{"d_model": 160, "experts_per_token": 2, "d_expert": 128, "moe_layers": [1, 2, 3, 4, 5, 6, 7, 8], "batch_tokens": 262144, "seq_len": 512, "train_tokens": 780100000, "steps": 2976}
Below are experts of layer 3 (counted from 0) of a mixture-of-experts language model. Rows are named router (the router's row for the expert), up (a neuron's input weights, with its number), down (a neuron's output weights, with its number) and show model dimensions 0-159. Each number is 128 + 24 x the weight over its row's rms, rounded and kept within 0 to 255. Numbers have three digits each.
After each expert's rows: "gets" lists some tokens that make up at least twice as much of what it gets as of all text; "raises" lists some tokens whose logits its average output raises strongly, later layers aside. This comes from a sample of Wikipedia text that the model never trained on. Tokens count by the router's weight.

# expert 22
router:110143152163113137126101104118123126097150151122129130107153072159144152141149109139087165127115094139105119135107156132131137091104119093152113103168107128173113110140153099156135140147138126106137135150129087143137176127134141104096181138182140170139158136092139158106147141165112146118139131138138154190118104125089120102123136177117132093141126104071111127123101149130139127146130160161116118155144148096147112106137136114112130108121142129116082144094115182122169138111176184
up28:154105140137125157149133122161120150161087100150126120099140112135158072106142116135093140144124107132165105129138117143104149133139128129121136093058074118124129157157172136134120102113111155148152124115103109134130107137150124133150126106128114056125121136173119121117104182124133138091123122070139144154151137131135095171126132115150120095131115163110132110170119161119129127103175146147121090139143168118154107139140111146131146139134158120110077154111130175082154125155187166
down28:144129148122108124117159149141185138119155145143112107135138122099112098194145157133144088147097135156122147115154125138133162138162116134128130113144101117116140121147118115110148081124117140117126127129124161148128135091146110125150170107117165134133205116172182106122125188137092142149168109152122165101122111109116119127112138079127135131087185113154101100122132111146125128185138089136130143117139106110128100143139136082135157111139081098165147154115145130136162146090149094
up29:138142152151098145136102098112172076075158125146155138126135141174155092127123143099159084119138115112132115123087082143131152131134126107129109093119126111130109132124129118168153121159107135098131111086151123142100159119075084104117148168171120126135115171149135102098157119161155105148117141122149077096128106128137142161112133162163159123116109131121129156124137120167125110079137100134154150115161160161095108131106152098129158141139132112111146142146066127146137152103162163
down29:145182125128151112169123146137123146105152132117156116170112163144104167145116152106186150098132161141100102159074105092155132124127106106133142112100153090136129153145146130115124094132098150099166152108120146150115112115163155140114106158175167132153090133165135121103114189120114114122093102167121125114166132128112138107119142129147096127152123156158123101134078081108133114066140124118133161098105136123117140133133103102151110123084116101126118137152134127095145178133144111
gets: "0", "1", "9", "4", "8", "5"
raises: ". ", ".", ".)", "\n\n", ".\" ", ".) "

# expert 37
router:123091087157091129151095112128126137064134142148110173146139128150136134140118149087169118160104085118138097095108121160146116092129145121119091110147121124120091135114139098133098146161120139079129119128157124113136098150163118111117149111072178150119118156103112160171140116088088157161121137097139107150118150158097111106097168157146122151113124091097151120105098113113140105135121144125092107141129108133111157159154081099143151143102142115091153110119134159151141118151090116
up29:134169113130142134153117142136153128117115124081177168132149145113143142143096131109155105122121115146157118113154132121148152165133148116141158110102115125115147132099092115160125111126129128108139157157163196128110123167112171103161182151102119151146142119168147136148091146115151132150129112087134154174137110119191118088092140137086114127141102150142122111151109154122125131120116075128110161129165112130151106135122119130119104139136111134150094126042161164148124170155131103
down29:136151153150162124086158085119134134129118095127112120156111153127161106147122113132131103170086120082145149153136123125101132081136153125128150147130146139086134168131150108178161168133127142080142109111144115120138079140136133116124115126147113100109150139124125128103161125173126116090138118192148112151107107085136139109143102162143116072107154180069111120117120143165127102148131140092165121094196101131118154151118087115143110099106108118124099110140117124130140111120148136
up30:107107176151155101128141075114153139128165142151148117144119089114083131137128135131155113119102116074162149158095108109133103120162148096139175124136130109152106124135111100118108105103083165123158142099120144121161147152069103161138144144119154144125137123122082114093123105153073088095097103126104164128089155101132128146083105092114143136122107111141100136121147092133140176140137099132127126116153126126145151121118099175122098113145128158143111147160108109121135170120116173
down30:128158140115109125101154176140145148154122142083163123095124159117113113115115092101139145144085158125104130159157152129129136162118107124111085113107084124177127088156133166099135095108186136073129110110122089085099122157110134163100139084160113127174111120140113158137141124152148119134121171149124111137162114150109157086152177093135123119099126134125088117112130137111123122122109129113133089115154086096153146134125130112159124134114106184114157115118118144142132132105138078
gets: ".", "–", ")", "2", "1", "/ "
raises: "8", "2", "9", "7", "11", "1"

# expert 19
router:130155077103073188106147115098131125152140136139135142106136088157148168169101125113128146125137130114113118126139131131165104149122108138115113120135138129136125100134129109113134124140136131109096138135145106157107101081118169147136087112192172110140133159109131170127134153173199136137181142161147131126094156087123156143157148145112136100143079143167147121125164126165095138119137137140124114159137123147136130103139109112093104122130114178078118132130149110155085155126107107
up21:112145138177167143137159119154157123173128100152119136134112114166151098140132127162126105097132156153129139185169181126135124162143156143131111142132098150158110141102156099149124126145180071087146167130130133126174147132094130129128130112139125163152150122102125136116147110098153164168110175117124110150098134096140161115103121149160149106120124121122088141171098150079103142090131133141165124133129104122126170165108118112098163092111124128139121129154098103121151159117104107
down21:127134132121105120129103149096133150111144140128149115086136112125175184116121055097098141116127099143127143164172128119111166144116125111086136119149112085125126116104118123103093136115122112143099119117163128121126118094107129151125133128125130106117118129190124144142101095131157124116130122159128121146139177123119088178126147134101128171138177061106077175103116137154128124121118086085076149094089141147152108126152111136142115124139143177136099108122119145133123133172165122
up22:107176132122102156134130099073168126139172112159140142143144109190125152139113154133113149139087106138119142165124124119142136116155137160078143126147149150096098130166123104125107115106111098088080167151115146128139128134168128078130124125090116125081083114143157105153154125118125127130130094107151125130119151131129154129072143161149112107126088121095087126102136123115109131110120126134100110104144110119134150114101126082160152114143153114111093160110117128112151153129183190
down22:115145113134145112127124147138129123152129090147126144144153089124114134124112102099130133135159149117158112134118177081174113142135135120120108128128126121115169075092107128117163116116133156138137128176151107097083149153146155166084118177133125097130143078101161144137126106106145172107169062150103150180113153160141110081133129157106102169127146117160107149119140111121135120143140143085162107110102145162158093144103122165112108160100116096097138146121121149132129151101108133
gets: "201", "200", "202", "199", "198", "197"
raises: "0 ", "0", "3", "1 ", "3 ", "MPC "

# expert 2
router:140086148134137106172090139112121096124092127119128124152093112132088129116151132168143121137136107123106180151128106178096097105165128112111209144176111189098162125136149109161143100148108127145104108141149150093089143099156093126141116084101107117115119145145143131144155133117136147146106129115134129090097122125162112149091112106132135131163113107128160137114134149112131116115116155165158111175136135115103144077171153129125105131094097163106140116157125162149139107145108117
up1:145148105162118146134111108077091142176114149163115137148149107113111142119116139101142161106170115113125156115119109125153153104098102144093149138087113150127082114151152119148143122077111140122112147121152089128095127126117156110115164129118094150111139130111159103097132173137133175093112133098123157132156110097107132117156135108161070106090140097124116135129107142117058082160101107137176117109112101122157101141121119127088171147122119168120154142123083149138135153137119105
down1:121099111124098097124135107149086132126152116147153112122156128133101174144115148115139148155079125121179121145124172112126129152152132075129100116184156150113157123139099160141129148161124136129096104100165136140136116149113110139110048074169154157109125111141103127150154166134134143120161161126151127122147136087113157099126092138152119082135145142133150111096123155149137150110138121138177104151134137108098165164155108128118100146118134097113115180170114156123111118163128141
up2:156110127145119124154154116064167107177113145141147140145112102146135109132179081112135132105113104166160160143124137166120113125120094072103108131094126158134145149131112167127130109107104144094137180126100142142140110148144103155126122165146120139147118095155140125183144099119111149149130091114099115147141156151118140141140110121156156141158165117114117138107098086148167141114120063150140104104148133133119174170163153144164132142114147121100116103069118137105108129134138109
down2:153129077106150113133117148135147143150100168098117085181131107134101102143110148103130115118130130090155096145056119069105096122100131126141133109097108185133125159174097130162130129126149099110120153127145155119130136111123147130117142104126117097127165159116135137126121104120098176172128159108100088124127095161139156152141129129149146117173153138133135179114117135149130133112128125096115078127134115071141158152126119128128099143132110077096123126111099177147134122161105127
gets: "h", "t", "n", "g", "j", "m"
raises: "osaur", "omin", "ulation "

# expert 20
router:142104165127140121162126127107149137088182095122101120127105086141121126126134142124117126135157124143092062142146174068210106146155123141173111105167087119151138115117139166128134105117097138121145092158120108104135151124092174129130154144128107148100137152148080119157124145104080146135120156139128141092105130111160119123136124142160084131166150166150138139139122097143103113155129105141141124109135112121099125120074150145126102133153119127093112158104119149155160102144127117
up4:085128137124148144162122158135152169098122139120129119136114106114138145139131155167171147115140120119130092111152140107149170143157094126137155118147122091096160100155154130183117088129118147090133113127138117170133143166146095090140125166133157089088123174084156149141126159171097153149102119129125147134067112106097075164162157121098131135123109104158112138123164137089166126108123161121150151119136110115126161129145116168128148118125091130164116169133148155134130101124140144
down4:105130132136118150125106086152141087131169139147182135150149160155107130160121112166149117114159124125059143147113134145130124148096094117143107116137120113093170135152083062122134095132131115135115122173134112111104094170162129102137095112119101177154156104100128077128103147133133142116133160142162096139136136126156081113111095127123150093109113133106114136148119133119167124177160134129122107143076146100167127107127134130108141165136123115136162128120163091134157158106147101
up5:143148118163141149132121086133143128106115133158111124133134125131148151104157143153087112175196076176094092096116124160152152113130144163154129116112145121143122133111138100125141118151197107080136107153143119166120176090072118116131159173138111138156126136118154104113096152129107120133112123121156106138142128116163128121106077138081134148107140134123105111120146098099093140115145114124135102143170131150150138164119110152116086160133165145147125123082163099156107109112128134
down5:116088098144109139123121135139147169152129079111109169150116136074100113158146155157120114098151166084159138124113132127120103163124137139144147145102140106124118102159120086096136146133158157095078178129107112142130110105142124080140077117133142092118080138156111110111143148164112096114121124119132109087158129086135115129144113167122156116135096163099124152118146119156161147128134174168138111100158146135133117103127119120133133092105101132194105146179115118155155114133118113
gets: "|", ".", "==", ")", "===", "\n"
raises: "\n", "\n\n", "\n ", "\n\n ", "\n  ", ";"

# expert 18
router:119128149124106123123114168149155126118136161105133104136063098137126126092159113157136142153100134137099130126097109130144108165155118083188056129168134134149092142141148126120119142135112173089121106134105080117090122106113139140112141094109105154144117140118112176126148163161127120137124094111166143183116100111131097124152119143144147148133115140141129131150134137168136194152137142182135125125116122108127137118168134109080117095104132130091085127112151154147175115110135137
up8:184111105119086131143121084165145122104126114153141136125125091128135164109170123132146127167138134132135133123116097130116136134124085152087101137141123170104093150147144146134152126099082139134126174111128171145141129117065093119121112148160110148131161094114108124119151107122144138164119149107115116112104152156152105132165122120112115178136170141126119120114129132172206165122111134123151117173148110133119079123130132151140143129130158166123128145159093162086170135093122088
down8:099177156067103094177126132171127138162143140175096110101165145084141134108144146130103119122121107123161135133130141142130147112161149087119115121131118145087127137080109092150138128151144097148100124125169205106142094176144106116114115085133099087111082133139112122127079131119092109119146110103134152151102134145124142150150131157138097100133097118157116150114105147128129133131096142089130134146132148095113099135107112146075134146127126117146140163144182135117130112127154133
up9:191152093166114116144153145125138118102132144157140140125111072139148142140102146129124086135095105123146116092140104114094091117136142136117148105150112095127137137140112125126134148157150117118123138138137135126127110139132124143110165132097105143171127158114092122131162122120131163172102116101139141126105114112067137110159190107095146133090120106165122120124129187159118098130163153106104128096155073138117165143118147136146131162145156142197133110165146136109062135100148135
down9:098142173142114134110090120123127112087152125081121134123151099105137177109162138095131164125103086113116142161147157113140136132103088126113103143130089133148127110160131151113117107128110134126174150095142137132082123121206101133164146161121112154137104113083107146178105107121106139118144125168156128115126142106133159129083120094141160136128147089142130151105143105100121078102140132118135129111070115103161140112147114121174128106146140140144134113127100129090195099118122122
gets: "s", "ing", "ed", "es", "ers", "th"
raises: ".\" ", ".\"", ". ", "\". ", "view ", "bridge "

# expert 7
router:133142133108115126097119132112153095107137093113095101153158130139122138093098047112111103112109096127120168163115145104124088067143128106138120108110115126151116130162087144128108103139107098138104115119143113130133095138129130112158130139071124120153129140130104142124116181126166075112122176154102131115137134111156129130113149116150123077134139115151169079115162106156084138171157106127138131164125117111124152085132108134103115143106115125117140111106083111180106128126144179
up1:144155145153115134117138132116123142145153172137101130123131188100073117141120170149141056094124145120185128136133139111150143139121175135117099131141161121085086125117163161143134120166082123116105129124106140124161115156128114127079090110129104136124112114092122158142121078110122126132145139083132157148112068130103151113117147149078143134106121131131138112097162136117102095117139125162118129086159122115157136123121127109175155134095117151078117152134144143076117142144107138
down1:093107109143153138077182102113069173107160096140078114137131130124115139158104105121166106110102125154149122170117130137122129131133114126142135138154144155092137155170152118131115172102133105104108121115181105144143133114124085134099145163159086144139107105130118151112140130108148133094150112145126085138128107164128043090140090130130131107143190148096130135091170122132141104124130110099127118133137137125156133102143126144125133128082101124113130137151136103123158095132117089
up2:150159116140156130136092110141105193122151147120110143119156132108157147118103109111140129145138099122124108113134095141139116158111183180173131118119153129099131143149087088103124131117162100104106123167079124139122114156134119135129120136110106119143095131149136128150115117110135148121123111164133112099102105147118138169129111106101088155150124126151102098118200111128113143123128101096141096150139134161118096112126117142157082178143147065167077120114118091115185103119155114
down2:121090139115119109105126130095115100160186135146142123142089159147152099127130133121086138151080103137134092134076154119133156129138056112145122154126117117097104089116105108104131149090074113163122151129057104099107116114159151088103135167147117129123118128179120137114159098099116106149117081160161119107087136126119133136148147107163142166099157183131134125137144127137139108137115131119132122130155107145149142127121125112146118107102133159117146103151118126073129153106143155
gets: "or", "el", "ul", "on", "er", "al"
raises: "symptom", "duty ", "HMS ", "Mumb"